config.yaml
activation: "clamped_swiglu"
norm: "rmsnorm"
norm_eps: 1e-06
init_std_down: 0.0061
final_lr_fraction: 0.0
steps: 5987
dataset: "wikipedia_en"
Below are experts of layer 5 (counted from 0) of a mixture-of-experts language model. Rows are named router (the router's row for the expert), gate (a neuron's input weights, with its number), up (a neuron's input weights, with its number) and show model dimensions 0-127. Each number is 500 + 25 x the weight over its row's rms, rounded and kept within 0 to 999. Numbers have three digits each.
Before each expert's rows: a language model's description of what the expert responds to; "comes after" lists some tokens at least twice as common just before its tokens as in all text. This comes from a sample of Wikipedia text that the model never trained on. Tokens count by the router's weight.

# expert 37
Description: Standalone leading numbers. Space-preceded whole numbers or number starts in tables, counts, dates and measures, such as 3 nominations, 12 May, 67.7.
comes after: " |", " (", "|", ";", ":", " on"
router:497520490489496533501497471494504493498558526458486460556514542534523497495487501479509499490545502461519534523512427480493454484532502489510527503535500493444507493503476547518486498508495459515513504527506535501490509487535505536514488557457519504508460486507485505455519525482503511516463473507513520474493504508464498502510516539515470491455555491468503473512462514504449519490511
gate3:501487493470506513463483482452528471505430484475521470520488495528508502490503465512481477505493446495509531493513444477473521491505459497506484546534542453484487500502477518524531480477500469527499430470467492508492506504485472507521495497466483539544477529492502509470549503487489488471498510505525497459472527497462451527495527543494493475488481485498529505532488481483538509503460
up3:488541520516520529478489535511527487461508478496520476482477470501479529495453561502507509495514515497497479482490494479549502526482531503486480500532449519480504519490486455512501462510516492499490487466511466541474502521544501489452474499537465443516521484487512471490496500524529480484515472491531547537517505508477511473527499425479529499495549506493504448476513537475516513530519
gate4:547488502500468494483463494453511500504542501477523519510498516512530496503492441484514491481513444510533515471492560495488460495520490479492511507478494456509518516492517506536493470479496519545510498501508520505462467495507483541527484557530473449522470468486490466485465490485475490520494499518478510493441505481547517542429530508481497510526513486479490518501518512468550486517487
up4:484509519504481526545463533508509466547514524455510515485500470498492526526511483491558490521484532528540506435499516522480525472484513475499543490534487536489481501517513495548462463506494470521527510551497491467459523475473534474515490517512491514480496510490502468486477517497471457510515485496494513497495531500512513450526500533512537451496538522503508511498533522460509545459523
gate5:484480475475513536515455509513499471520498501508474476504509524527504483471494518487538476452473463481500495519466534522528550519484490523501489464525461515464523513483505459529465482486466491482506441524474508500555519521504528487506515478524524494510503468510480504425496492514436461494527471523495544469495517510481539520517481500515510520486517544482543482511486521525512468501527
up5:486446472507498492503517496488513484502562562502442524504510538511459442494518495523513518484525448515527466493479521462475503511529529537488498517526507469493531481503528492549463524498484487499484523521472507516484519486506470554484497522481500495504453484489495535522476504485483482495537447502468489482468510482518472514492511454543494461521507491512516481553520505528490524483507
gate6:533525447504494496495508484540472511483517470493480538534523510544492485454505485516505516473504508517533525471481492512496487506478506477489519490543466483511532506521515497484497448491493507543496484475498510470498493464543495507490504529478479500476516464463531506465495505491498523524575540512520532442512491459553523521488513485523450510506560526514485487542522512489523536462496
up6:477509499506514542465521524521471542540526454500490478509465543504498522490491492477503488527529481469508515525514499521492493524458480533508502526494524547509538463489512523509478513484452493491504455527523490526513534530495494523496525555483467509504487511517505500520482527534464504520493498506477486480549509505437486479487465473521518485479458536475470461498455535467485558520505
gate7:551474481532526536486530501470503517449499521499538468542535438506477456527479440492532499519510500451494497489473482459472482431511528449487447459527488482515487501481504516494489517484499500513511437499510539525488516458474480545492496507486473521472523489499438519499499483485479518486497495511508518509485518504502513485501523496490518516500487502513488508515485495540494511527530
up7:477473502518487494468490510544522460482518533484510456509494438514479493515449499522499512493484487496481469491463489487500480519478509500547497437572480506512463512469516515513479493506476488482521501482519507508504506541503504508494509433513472470517500515522470489509490529486443546476517482482503522521514450503449475488465499500500482496493426501511506466499492474489477550506517

# expert 39
Description: Subordinating connectives. Clause-introducing words as, with, when, where, since, like, despite, often after a comma or at sentence start.
comes after: ",", ".", " such", "ed", " known", "\n\n"
router:525474497511493478498486488504487505512522477491542529509521535524527499489494448484504486478507503501508486484539472507539496538484495552491524473500457500478439507488481506499531491483476438516546518526555470505501527472493509531539486490478470503498488545467514504528467548489480490503475528515480494493525511522513565521509509526475495470489540550512491466529475517497488469481443
gate0:503509504487507531515513510484452473478487505495510488484518508506476531490499463462485495493503499485498499472524501497484497511496478512485555507471534495483530470504449458493554533520502481445515531524487492572461480495512515479573491525501485498468513540519468507493518552509498490494523526535498471472492470539494533544487527488468507528504541509500472464479515465538508522532466
up0:508539469495499486489466510486541487466529520492485545478483502496485505493509483476526514510514490487496480451547472463485503489467491464459538482499485461490498494468505500512479461525503477480538488530490495510493486488542477452508532515511486517471494533500529474461490482553499502519479477505468440485521498536534527511556509490539543521461526513531470546525550502533493508498507
gate1:514488536467475491513463538514510560492512511489497482517534517518466471486511522458476528490497467459499502493479462486484451489480506493437462513478531488475498507480474505491519458460484462490478515509498544507501524520494465506540467509447508494513547529533511502489492485557522503534511533492479489527492507515451520474514510486494533479488542504505496468483451484476473463488515
up1:564504488475534413516481539516525501522483535480516482499465539495471458520501486490473482529459513516508513470484520487458503537472523534518511497480533471507492434506490526500489486455547507520498503477511513514483500515508466512516492528508474489478475524504477462516482542518474489508536511498478517524519515515481477515491478479510530479443515512518542518530471486470469474505497
gate2:488444521476504528513532496488500452525506529484457503492502498460524511470522500572528453470547510476502461463501509516509510492419499541491481502482504467491485476495461546506522497526500509519467474494493482479493468522507524518536463462505509516535457503484503513511515488509515487487514536517503504455508491518511492482481505560556486474519485503514493454512491535511510500521505
up2:487521531488509557496513493523471478506485522514512504445471478498520488498486463511517531490540525479466492516513502491515452459470497533496526513491491539525453486499512502525519495540474479534493519534541488520535459520481504512532508485486516548534467502508509519559475485480494495453489499480481482470555584507506477466489479493534500501487508493512520515508547502517468501506524
gate3:526498497495476494513491493522541536495509483475514504503517541467525475429497497493445514479503520485537502494530512458528478498460509521505497472460504452517494459477470487484553559490485476495503508526470486536560494483533498471520532519521534506505508525486503530463477537473526507512519495456513479524472505498489520477495528518506498461465503551519467488541525522489500527499479
up3:471535510501487493489518474491466533445537480536450512501498507466521548449500546522450510485530469516557510480496512532520489510475510534512526531499475489502510458496493489512513556471503461550481497496513497494468460444480497512528501514496468476504513513522472485501476490492506516531514516519478531536524469496516536541489515499519498520491529546506497484468499462493523464483526
gate4:485478536496479488520516477526488484481534509465462528494485500533492494485528481543526496469443490489450459466541488527516515494473525519509537497504504466502504478518525546479494518519507508473443548477517531531489493501532505525512490540507509483530510508482514534529513527474489474517516513508526535504494485482524520510481537491559517493518465464490513491484550439546511470487480
up4:471476485509494517489462489445486500448486523522477557517485526502481483506485531475540534526496536493455500477480479524484547542489513515511520473493512499493511480468480501497546538492485460524440534460525517485547521488513479510485492520482521515511495473510488490477517531506513476490515555517504544551514500496531502494487535545492535557527492477523476525525509481487480485485512

# expert 40
Description: Articles and copulas. Indefinite articles a and an after verbs like was, is, made, plus possessive 's and auxiliaries such as was, been.
comes after: "'", " is", " as", " was", " in", " with"
router:474470435556504520494477461466469501476528524480473519527511536513525518490479513474527500482511490499509499499505474522506473487507515522512507487499475492479481482503481441472509505499488503495543476525481509494538522540542509548495506500515490515492497521454535487412496511482493516425469465523512489488516509516472494497490511516482482499520493491481523470516493462496445441473484
gate3:581477442567524507440526501482519457551524506483463480459462533520530505520518522516525536513510486521491455484496480484501520499493550477521500494496487478533472487511503531516495502481528491540510479474492515506493510509503498468500475543467468487517530493483507474490504514526495534469492507495488516506510523519475528494495503441490526503504504527524544530511532544518489524490509
up3:552502478548478455506489475523507514448484554521535521482432485454496519479478483509545486491526498515529485481501521515499508503491471479527480528511491493491511501450487472503493523529496500452498507496501501481453531553508467483469515481459498504503517495518494507499481499468495506459475477502472494533507532496525477552506522534505472522489494494480458499555500499462534499441503
gate4:471544526507497494502513460454527468447528525494505471503479498485490517528487485507513502515489477528493466496507482474519483488501519527488531482465492503462534492533521530478483486488433474472585488492534518480530467539503493528510515530497476495490557506480515518429476483532462512483517513503486543488466497522473495498479497490493541481483515457505495511534498466517474523484502
up4:513464518470522485467517475526504495508489514532521468472474485491478540491502498522465491494499511469550527531503486466504466539533540515502505496539485451473445534490507472527519505487495546509451493492498546483520450478523516482510492522494543549508477516493477476520477476464499489519501443493452471514505515522488518507472509516518506493475458507525507479527523517445485471477481
gate5:515487511526510495505452474491521558475483476550544456513505518539452490497480545504516552533498514492505505482506525517475526515512493530515477476531528507486527495495477489560524469471528491480505531466476515527493536571487513481525522487490500507474485552532494497468461472467487492516488528521483513522512536506520467478477515508480533503507471488516504522512476502471515447521485
up5:483523486508477497485501485524531533462547522514524520515538446466520486507492465545489518509497490481526555515532498467448521464465519503456476542521482506555485500496512471439470506470518492463490515493513487528519476474476488528498491540452512482514516516497504492479524524526491461492511489468476499491519482485514519436463507515521505480479530512525521524544526506503477512514510
gate6:464495529514470504513489485479473494487495446493506504520501466542483528509536497459494551536514514486466453530552529448495493510470536481495493473463489498473516515522475501496499518495512508481549496520497467514508508513549478488513494510513459501473532516473524482474493474495489468526482555490521499467520508579511500497538503509477491491469548491484514485525549504478507485448491
up6:453502473500486506479473516483507493519508563504512496483560530459503493493515525457520490492492513492462499480522506477522483503449498472521506446499509512464490507514479484520477492529502533553537505503490479498511539533520564488544528494498472470489513450477543557459517487516509529519485509472470518498511504516494548449493523496497499540494537504512493476486481519512511468482462
gate7:502538481519526487526491450462527492503555480475498498457507503488484506518486482507549499508535507529473461513485480505471494445541510556510530505480476502526516514518538496540509518506512524426471496526521532500482544483494478517500466489519489505510493500508501534500502532502534508558475480498509449530511510532500517477469482497488553519502496527476521469467518530471483505455503
up7:525455492503517481513470516500488506486506489477494480484518503459512500473494552509495496503504481489480476532438492531545486463486520509467521510511475480525513526519511484535475508476490516494526465534517508509474476498475487548417494483530498535543520534471503496469522496519501515510485482469464519534438492501497497511476545485534520511482481569457522479485499491469470523483528

# expert 14
Description: Numbers and rare syllables. Numbers, closing parentheses and colons in tables and track lists, plus middle syllables of foreign names like var in Alvarado, ni, ass.
comes after: " |", ";", ":", " –", " /", "–"
router:498505486526494499507514457483497502485520489476482496525531545510546531495485513484514470469508490477480517547518436497520472484556503528484540492555479498468480537511484491492480489525477467549536447547508535515494514492515509535517484518485508513513495510478488539472495529489495524504439473534538496500506517510459561478519507509503474459495527530503513487501481491511477463479464
gate0:520463462481487524483479526496511475462499523505504501444448498505504467472509509496514512504507509502493492516457456520529522476472514494487466497524465488488505515478482490477524476543479479518518524543557446496505528520499470512507526507464500497458496495477454521520493503542505501481486535480572501468491469556471543495528463521478488463480514498466507476494494534509487463480483
up0:538469538565482484523487504487544499529461482506489474511510491526506511521522508484503527474498521504458491481463537518505473439499495521497515495497558463489489513459459481525483483502482532525477505504502504499477569522523533492485534516504493521496516445497521494491535534507516512548483473440525480507504510494536444530486524492495526498513481495488497552517501538500480513519515
gate1:551509496510491494528485526498489529474518535481491526534449517514481523453490473512504507524497520519485466449514484466471474453513483470495500532506508491549541507489502514478480464564455471458499493488488516527555490496479510526482463516530509496521488535480472511470572508491477516492520518477491502450531534458489456503502498505528483530505524492481503507485489499482490534516507
up1:502484467490507502555511505499476494532513490523497510505506505460468517519479514494535473467532468511494533480512518538525501584502520489532495531517493501514460523482475491524451489563479499513525541491510482534520482519525455488498510492474478521472500514495507507523450487503527526506515503492533485493555433495496468500499469469520517553483525516518547501504503485531490463509470
gate2:533488493486516470551511540505507541464526480480503517502530471496515551481457486437518485509509480452486525488550534491478502459464485525529482508493481486475470488521485510492477506518534502452516452440518468480495541521521483525490528505508482509505528491512468529506462488522523509501471493490456503460452501534498485487500537506499515523479499476457517497530496499544509502486529
up2:452542516521490484466514510464491512520487523470521487518476512510466441478529498504473466540457479497498488517474488523525491508493499501489505473442471523491497461516488490504531491492502487512488502496507486497535504473438508483518478482452493454481458549473505484486511465496490527477475497490549475521505477549514557501503479483510526482528540535481490483511445550500510483479471
gate3:490480524524475502512498486482532498492492475465526492477449475522503507471454443514485478515475496487483474538547529483459508512484493493534536487449466496503527495545477504502505474511488468497519488473547487506479507440505531536523490487531483459497520495469525532480494512510470542531497539522466509497508466526501491478467546523512545482472511475504513442510527509463499515523483
up3:483478513471500526503522531474519528502539550520484504499480490482517501476498503495468469494551528574522502480502491476493471448482510464504495441481536488520489511499527496474468508530513462466490488488505471548488497460523446501552545534471477558480436513489530492506487497494511519532515497506503504543498502486500474462498496515517509482477484489493472462522530510482492501496475
gate4:527508536543515495475523509484495515509468481517483508481514471525482512467475531492508497488514487502507475452529486488524516522480548548538467510509515496531478512476480511496501500472500533507516555479506472492482492502546478470541482516500522457535496496479478483499525469508499541453479511492496528479563475509466543488446534546531482504537486531543502472506473495514502537501550
up4:498554483485480473526478476474516506501517534467494442484494510536495499488480481495497484463466503475490517480526526488487463462485508485450525534505510518478466557553498515505473494485513543554488517527486440515514499496492504480487535497495461461495563489451479520459467473511503483486499508515451501508505557501535498480511482514507491489465503502479516488514481482483510460514537

# expert 11
Description: Common nouns, line breaks. Line breaks, commas and ordinary nouns after the or a, such as site, camp, life, meeting, University, Institute.
comes after: " the", " |", "|", " a", " The", " his"
router:496527486532497506495514478480505500488517503487493515538521572515546516499481495471507451489510475508491537515530463497527476494540508509491517475537481498451467551518486518503500493520480473532540488582527511511506511530482503530523473504472504521544508528473502509470515520481495529491432484528519491501517501518432547481516503521512479456497516496492509486507481493525464483487463
gate4:507507492485512485504462513474473514505567517468500500501519506494474510459484469508534473472522465533514511489523499481499494501499498485449543491488493458512469528498468468476498519474525484478519490495499466527497493496487505496544481463435467502460523515489504506507496499496493499493536484472509483516491492514511535533494590482526508505518494435508451493554518563473514496485471
up4:501511524511501458524516454511508511477471502522480487527492521510526479491483526530520529549531532527492484498528491484477468495497540495519510482476479485475526481467478528518485502472492486539499521539501497524500516545476526493460527503506502532517483526522554472503534547486517495520481465519517465487495548478485502443500518483486469478413462506458538465488513494512509475528512
gate5:504463516520497500534522522491484515476517511519520464495468524577511497476483465493493504486517527488487476489536523561526519476486512521535512476478510555451519503459510523514487479479513492517488530519523497523482526500496511482513532546482479465554464548512444505502508521505469481496488530504477501464521484486499473494509491519509463497541551540557479502493479517489495474469501
up5:489492497555486467473513518505487507536517496498481501502482480526486534462483516483515469496522537496507512514490513465523522528483481559490479543525485535525477491477481510500488479496508538478451509478512495485527488494493546464489528539501471437528478502482462551539484464487505480539476527459489523493537530474497538492466536528474477537521541537501511536478484502491505503492537
gate6:538508493528476514476509504462482480541516524464501504488554507519484492487501459505488510497538533499460467463460514501493535522510538452469520453500490493498510503473444480485499509500516500506521477578500504522524522420512473514487464501492520518519490510525512537452506509472499510509487483506504523460506481485471509471508545504469496481497476533500535466512484455517508477477475
up6:536516506492529532453503477468466497466503466503500476508524498463503535427495531493561491519491481513493480484479520515480533488512490509461504486490516542520522514522524537462508486492508552503554472522486522525455502497507508521514452516459536494459542493525503487520471479499543456499498504523500516453501457491486468543473500538514502475500495498522518493500468475494530512493513
gate7:531505495488461467509512509470546513464517535490511523532492504533480494482465465517518465468533462476517468531537503515526498500539544466467468482503501496511509510524520491503554477473506482560468511517533486516465551512502488533492498455485485528482458499488476478499504509519463557517441484488482505521519526523453529495504471492474522489515512489497498460468483468518500491499514
up7:544501509484493469453504499513515465523478519491488478521498499520464498502486456541484540458501454468450471495478551466513516502504533502475532491525561518495463517548492490490495524496482484450480488524507525534451513415519510476510504487494504489533470450483482473484473481498508534510516482497494483529510517516484510480490500513499537523465502488477515483467523517518532509526502
gate8:517549504450504487525516485444518519525529486482494492479512525527514487544490514506479521493516517502478487477472497510493473484538503532529473520491494480516471477512443533529492467511508510485474502499532506539526554530509492513450454482484494506511501491444475499484515501483494482521531529472503510462534463489485495455475479526465473475499459498490546474541451530493510513511450
up8:472479500515500506517473484495528512460526480503504494472496493484513520513517479530520523506453488481531533515487484509522528515468523502504433474505457504456519486524478514469485485506492492513532484536541429491492537516494501505517553520504532512498563544526485519491495523510507526490487544462496453480461497519465471520494510497498492494493494476524495490538550500498447435491485

# expert 15
Description: Coordinating conjunctions, to. Connectives and, or, but, to and modals would, will in running prose, linking clauses or list items, e.g. instructor and manager.
comes after: ",", "s", " and", " well", "ed", " did"
router:525502468502525471479519517486469530521526495485480509532532529525520543498503504489497442495491524481472505486518496520499451459518499506475516472565483476467522525471480486512451527529471497504448504556543524526491518516535515488500535500499533506490492512517493503478526511485515530507461524557529538498509515532501519452499509505486452483474538512506490464541493498511475479462514
gate0:522531520506461472486567500499461495520464526449536483515535486497555493483543496496504473463452498552523457493528553539503490515559489531490492501462519511488500497506489539494474510528495495502496522522487521467506530468501501506496480500456497544516467524489498521497493530508482494512485480550528518500536474489489536495456508505510487518513535512484507460528527508486524486487537
up0:534495514512473516458530522521468493497542498489483506514452516509493522451463493521476500462507461454513454533521515432474483499494507515471494507528446479484505500518533500462494468511526494476507518501453470500522467513460540505514499478505520522526517494503550455507462522521489520455482527493528489480492522473505482457497479503508491466484477496477525501451536479539516483512490
gate1:493501505460529500497474474498490509466478504484474508549479508495534539504492494508493469504513499468493506500506502491524537488494503479516504486498492461483494523474436519496531514500468530525509489481525517586528427481512491534511505491504460501513506497541550498552462474542463488464505504524547528493499506523543488470509492512462516502539473481532512456507462470493487484479485
up1:497489501535477504459487514525521457530517511470463517494491503498440508482539435511521515500505472529490487489474481522494454485490500553489501443505494559525495503501487493511491482548521431467486486509492510489483500470524515468467513492497489502533461489503512482448469461479482516481505482532489548537492484513514513505478529491473550498469491509465484512465483498476537486494474
gate2:470516536496502525521514525478496520497519466497463468482500534508473536482485490514500530476524505537519509480503480457513492545500475514546484465500494512522531505490465520539502508516553532536551446489475514536525551510508484486529526485508512504463548479579521487507517529499482498508520527572504502509462483489491492447537489499494499476487503494524493467510483520495516485497502
up2:529471515495506519495501498490515536499524464528492525517509479488516485479500491523475490516511479462451531467509505511515510513489500483477518481467538461493469494511467444527545507511513548538493491479471495543545499461470517505525512483541466475546526489499537454513486482489476488466511528583496482463497546497515505474514487481492501520441456511516481526533490495505513493488512
gate3:485506517475558544495503530523550516487486470506489482527480496515512536536484485546545520504474511512488499473531482527470438507475539504552479491520479503487538525497476542549527485558484485481501517561515501505509504525494488470503477494488517522529490485510541477484463506486498528520506505524451540497509482501465539489508503539517471553498500493506486478518512520511487482516537
up3:530488500504523474478490466431544477522506448521519485504508434528481488498542508509508518508553533486503489521483520524526496498493490507477514450506468460525496522474507552486491508525523506494425519550490486493483502520460509533503488510523489526518470508477500498503536531551460495549470531494505486510497497500513524478498489504488524481482497531519529471502471448466488517503508
gate4:590506461486493494513449470478484539552473485492488493520490474518519529480521510512475496478505502494508500514507507468504510504519474540534487512508556510532516504528504479469508510508470519487487548524499534498554461471532505483481514496530516533486490493477515441473515513494471521528501523512484496518504514509528512507525489515461471520495526523475545471556516476512539520455529
up4:494527540510489516481452499524502515499531494498534450491536485513493494513488530477530487524492511501492470467485496489540510532478507482517539496491487498509552502544480522515552497500496521486487490543471447470505504502491473509501512545584485531485468504515525511475521504543496467476480502499495542489542495518493541495532496523485497498462475559519469458532524519502506532541508

# expert 44
Description: Section breaks and headings. Paragraph breaks and equals signs of wiki section headings, plus heading words such as History, Species, Background, Career.
comes after: "=", "\n\n", ".", " =", ")", "See"
router:505540520515497505519486497473493487513513474493483474513529506521545528503472498519536500504488448502516520527510421505487502482568520504515498510537453482474456419509471508501501476584497480485492470530513502521519515537505485536479525517506496500493505503482517512504508504480468474488507482557506500487460528503518512494459496469490485458500482497537519459518471502527511477496491
gate0:493478552484516491548512487509520468518541497491450480523468509510500523528465501523535504522462516487489476500523486470542491481501496509536508492495524496506447488461523495546460471514490508481517524465483464508489489504476482513529482545504492529490526507509518522492519475507512501501514534512469449491514500504472479526495517496544557451477483485512476527510528523494481474439426
up0:523505505511514490515515479522456500478485474530520544495473500516465493528470542479516478507468537469521445553491531559530487520479544525487507474527496481465461485512476487492497473563514497514514493521513511474541490495507545547479466523518541503530503488545471484496468493517506523486492461484473496505523543517460494520486503505493486510513476515501536506465537544483519506478490
gate1:485533539499484488489526473480455463508472505540492467523477504477490534523490470514547503455490511524535506499502483473447484499508510468524510538521474546448513490456476495475530505492486484473499483480518464496495487488489518504531506516499482504510534478499526527503527469503505494518475495498455535532458523526502545489494494499530481505519525513456508453535460505490495484425550
up1:515477536496441529483534462488520490508473480528497512481524513495521500459449539524503532497471526513511460482492490502502488523478502500526509492507473521491514486444482472504492507494507505489489517465503515526539528543493502481502484537528529472467477495492564505487474542470457456475536514478532499528508518514479524491509500490560498561521504495465539489485492527497484472467549
gate2:527543490542443460484528491474522473470473479538528487476521483510504523472498502492460496505497505445510515462501464492430493509461547490503486501506506476477473485482466499481500496481501492478466523512511522506508473495528520496515542536478559528504535519465515500528516522509464474456497493514524471472480475498494519532450460498475493470492511496479485478482477473521539489535528
up2:534542478526471525477504469521529536527509538498465514529474520486488506522482477480483505508537520463461514499479556512518482498536506458514480532503499504460511489568550497518547525475468485474468515515499484558541500551509516511497485524486515517520464526463558490493485507463534497521489493520494528502505507506507482521536502496525469534515486502516537514514506518515502488472459
gate3:521519476479526541470515511468480508513530469487495501463488464479538538517484521535519500497507509504522517507546495495488463566521545490549503520504546546515472500442497482461516521479460480512494538541495443508477514502518483490493512530483510473505492495511489497536474504490498507500500507495509520566528524502536466543483517470503493489505536529528501524511453465489535479503524
up3:468492473510494469490505480487481499483544503531512501500496501522463480481457514483529526499465484470453549530535505429493507517462531465506516476506508531507487498506486514514554478484454505504474547489526497515498520519485483494482504489513522521483490488496501491534515502534537466484499510523518481536522537471477442508507529468530508473466553508515491480446511509460478543517460
gate4:515496472477519502479453511474509535516506437489462486472510503519553508516535505487513546536527466488477482509544505495496487492524535482522496482538470502478446486485538498507525490494490463497505484524469498561477523497503530478462484483513542547480501537499542521517495476500471488533477473527533556458478515493479499515477496483475472511485526484532516464499469524465511510501481
up4:487496489516485467498528530469486528493507483467452482484537508511547533542503525509492541544446530484516536505501495481516507494507477529468518492527502506510506519491496522517473464505496489490541500483473509543454488486505508510457456486538483509508536538472500510511536509520485489512523563496509550502508520468474498538488479539493562557519486458474526481496485485472497483507525

# expert 42
Description: Topic head nouns. Singular nouns after the, a or his naming works and roles, such as film, album, name, game, debut, role.
comes after: " the", " a", " The", " his", "The", " first"
router:497513506503467484495525543485513506500527512522479432480509540513512521493464555477518521470505500514517537515575474495538511478558526500496548491527519482475516561529497514523535493544504482490508484505517544496541520524492504498518521531484481528500489542490487495488509507456451522501496499527511540502522490506440550518497525512508483501521516478500511462511496516495468481487480
gate1:482463473485455497487521541505488520510505524504520447483499513490552472498506485464481499524538463513508542509530534500513503490499520481501516508454528462483494511503485547539547488520471473479442524483524494499499534474481525507527551501442535482496542479518542542501544495524531504485534539546496506476485521510517475518501495483519496525453509522491511477502519478473503483514489
up1:501493503478477482518464494480443482456487478509479547498515533473468502474471471455491517511468502506537485525515461468479522506503503498540515484490530493515493500465491509519494503463468489487470458485537491480517466492510519492499556540480464471477471557491502464472534512483509535498487520540476488507506535506473516469524458501519543499497473513503444472509476488498461557492499
gate2:535496501543526496519457539495521472507507471498484452488499523461479498512506483437503500513502509515522496493514549500513487482480499478505511499484481492534522452525480490503530445495495501448535471514473490526523472501507450495488509519488455489509492544495488487512515523514479458481508506517481516515489536452507543507485483432517561533493557496488506497483443505504502489462525
up2:477506471502516497525467487466511501507486502470509486483447531506494495519527496512507519510505566510490504473553516547438476511481534514526499526445486526499490489518548501521527456498537488499494511523473477483513527497511494518468508513522473493532472518539496473515503518500532570471477514482551501494485533523463483478510490462512500476499515467507505542543458506510501447527503
gate3:465513484503506461478502515522486464500510527508479430524511473493474525506485470495504478495459545547490519514538465467500517490483521492511542489472507441515476517481493474497506514511468496510479493475488506434501452514480511502530478495516470519475527505444555483521524527507437527462492497509531512439493488496495476483493509487467467541485495483509510463493473516489502482498474
up3:510502491452517519500470478519486569534482493484478515499522523546509517534538453517476499444492513492501475500503533484464493478499506516481489491494474527488507511498507542507526469487493502509472498530462506512513502504518512504485547500461467485567441538469538500495536503508498523512491510535534480530530536507510491489514532502513539536530512460490531496455472525471539477488474
gate4:472548494527498494525486527494504456491500531549511502494473546507478492539523493485486507507436458503487500550510494536533537469487454511513483548460494481496514495502473505490516474500494482494504499472491509455530508516496475459524478495474470506467484550492482466535490502508479554499519468511478473530500506523509471514454551502485509491534541502459521473513466466494509462515515
up4:518464533479493467541478492480451482518494508485524462532467480495515524523452499520472471446469501500524502496466548485524469540481523512522515529463508549496481476500484546495493521516514490474479517514471493540519505505549508515481489493517522475500475470531475492474479472501489485534501515518514499506513534517467495514514516551470445537492521490484489487559509486537476489451514
gate5:473559519494477471502502505490513498506513509546509482563503493496483506552517505489536506551497516470484525523495485568487497467537462531504468504527499525475500509521493516525468491514502500480480559487488441527523495520497463491491531496493517489457503526481503516473488544511491527475520514562502475507535494487542476527522519501484465499552534484474518490489475524458501501506528
up5:502534508470452499499483541485481509475513493559528490520495466552528535519469554486499531491495514525509503491483527497536456507499502518483521501477537486523490468507515516508533466505500480518519512516490473492521490508479486485477491457501519502470482527508539535509469490469493484503496453550485519500513524498504479503490514542478436448452518507475507447520538461496505448532498

# expert 22
Description: Pronouns and relatives. Pronouns and clause-openers in running prose, such as he, his, it, that, which, who, and sentence-initial There.
comes after: ".", ",", " that", " where", " The", " when"
router:499496470527505491495516484486457503497483530484476550549480550504500505460502515511512504496476500505510545520513489528503516488525522506489529492519493493472478551502478538495552482549521466502511534530543497510520527498543502478522504489466462526511465539444495473447490499503493530495498473469512486463485504500437531468527522524514513455444523523502499483515460506508480505492475
gate0:539518465514528537464558482477493517495507487463512544523489557504492525521472498512486484486517510497526549499493565495522491474551500500470530502479497489526487506498495505506531469488525513486499487498503493489519493465552519525534517452481505522502502526490513502487491450448481470497469529518478499504496499500525516558480480489477467556514549510507498481550498488533537463507516
up0:527510481524485515484523483486467534521496565524500477499503497452482494493507494506521462510471525468480474512522551463512487496525505479521498518502537564530494525541505490509511470480516486502538493558503524480480508524586499515525530470466510513498528484516495501513539527517502521466521504488499496501466501509536506515519489462538512542486537494463503471558527498519464489487508
gate1:461495497494523527500517548478494520524531526491507492467580482478502496497516467523522544465489551501509513506471497501506511492485491536553471488466533495522465497471484514519489513500497536481509515491494522515492546501494468530503512444552470478498526551491497509491522519475487540489501526471503532541523508539470518455459501551483477484483525480512468477499475505461503505519491
up1:500500484482508498440476488441497471483484538536494513493503485469522526496512510490484522478491513532505444482476547510504542547477515530507474454535466487507520537500462505501503518510481523492494490487503532531502538499500522469510515499462448498554476521488470525553511556478503517511512519529515511562516488454477470508504509474493521531455487460499491482506519522504498490506526
gate2:522515487512520507491511537508492496525504516517485497480474526477498516509474534512493524516512523518514543494496451519537542469448537494500500492500515484471454483452521526534509518581444515505480475495471469527500484522469508476533540499552504494508518515464508468484477533497487499493514520471467532488546494530514536479474462533479505491510524519505457519516513447484516487485474
up2:496527503486481508477503485485486486499500511511487535523490409513508476495522476457510488511465523460446542526529539520528463495512513485512524547483515486476482493455499569455482494475522489495522514495509482508532484473472506479480461481471516520544507443494472493525474527512502516482483460486466524493509517508488487485483550497484462519528471472489523481487481486505484463476504
gate3:540511509508488485494495475532444499479468555447494513529519461479544494494495585534497537506489519499525553488499518494489530477530539437457486489526489511498505493524506483536464484498491476519498517532484511528511514488489487527485506477510521527464483515531474491504515466525542511509480455509519500493488503484490526508434536523505519484496513514538474494501511546495515513515513
up3:503513497491496518450477485499507470507457483543468501497554503488516453472511532511503475445498507504493501550492497487485490507447512513541478473488493471491491449525472481513458505477559479505494477518470483497532545493519533511510517530460478456494495483469502494509510493507450520526485516492472512463480490533518495447499490484492507473460465466470511503553495519480460532491506
gate4:471526511482491540478530506529526533519482529506513542485475530550482490517453484490567502487496502466509523534490509505527510521464495453532504483522533511501527513483486506521493505496526548515492474473455505514481536475509515517502550569518468527475496489471531451528483506495497492524502498489518536528532510553489464490506503477500489501544527504514508471521523485484442518504517
up4:551485527483499554535498521482489478486462502502496465499490509503494489496492454521522475516470462546518469480490520434487481488532518478482529509519506528524514525519496520505468501494484483490503478495495505511500478494491504512537532481535474527490495528510501495467482530571534519575460499528475489502525544517448496520493479461484520500434504527508483470493500469492477474526482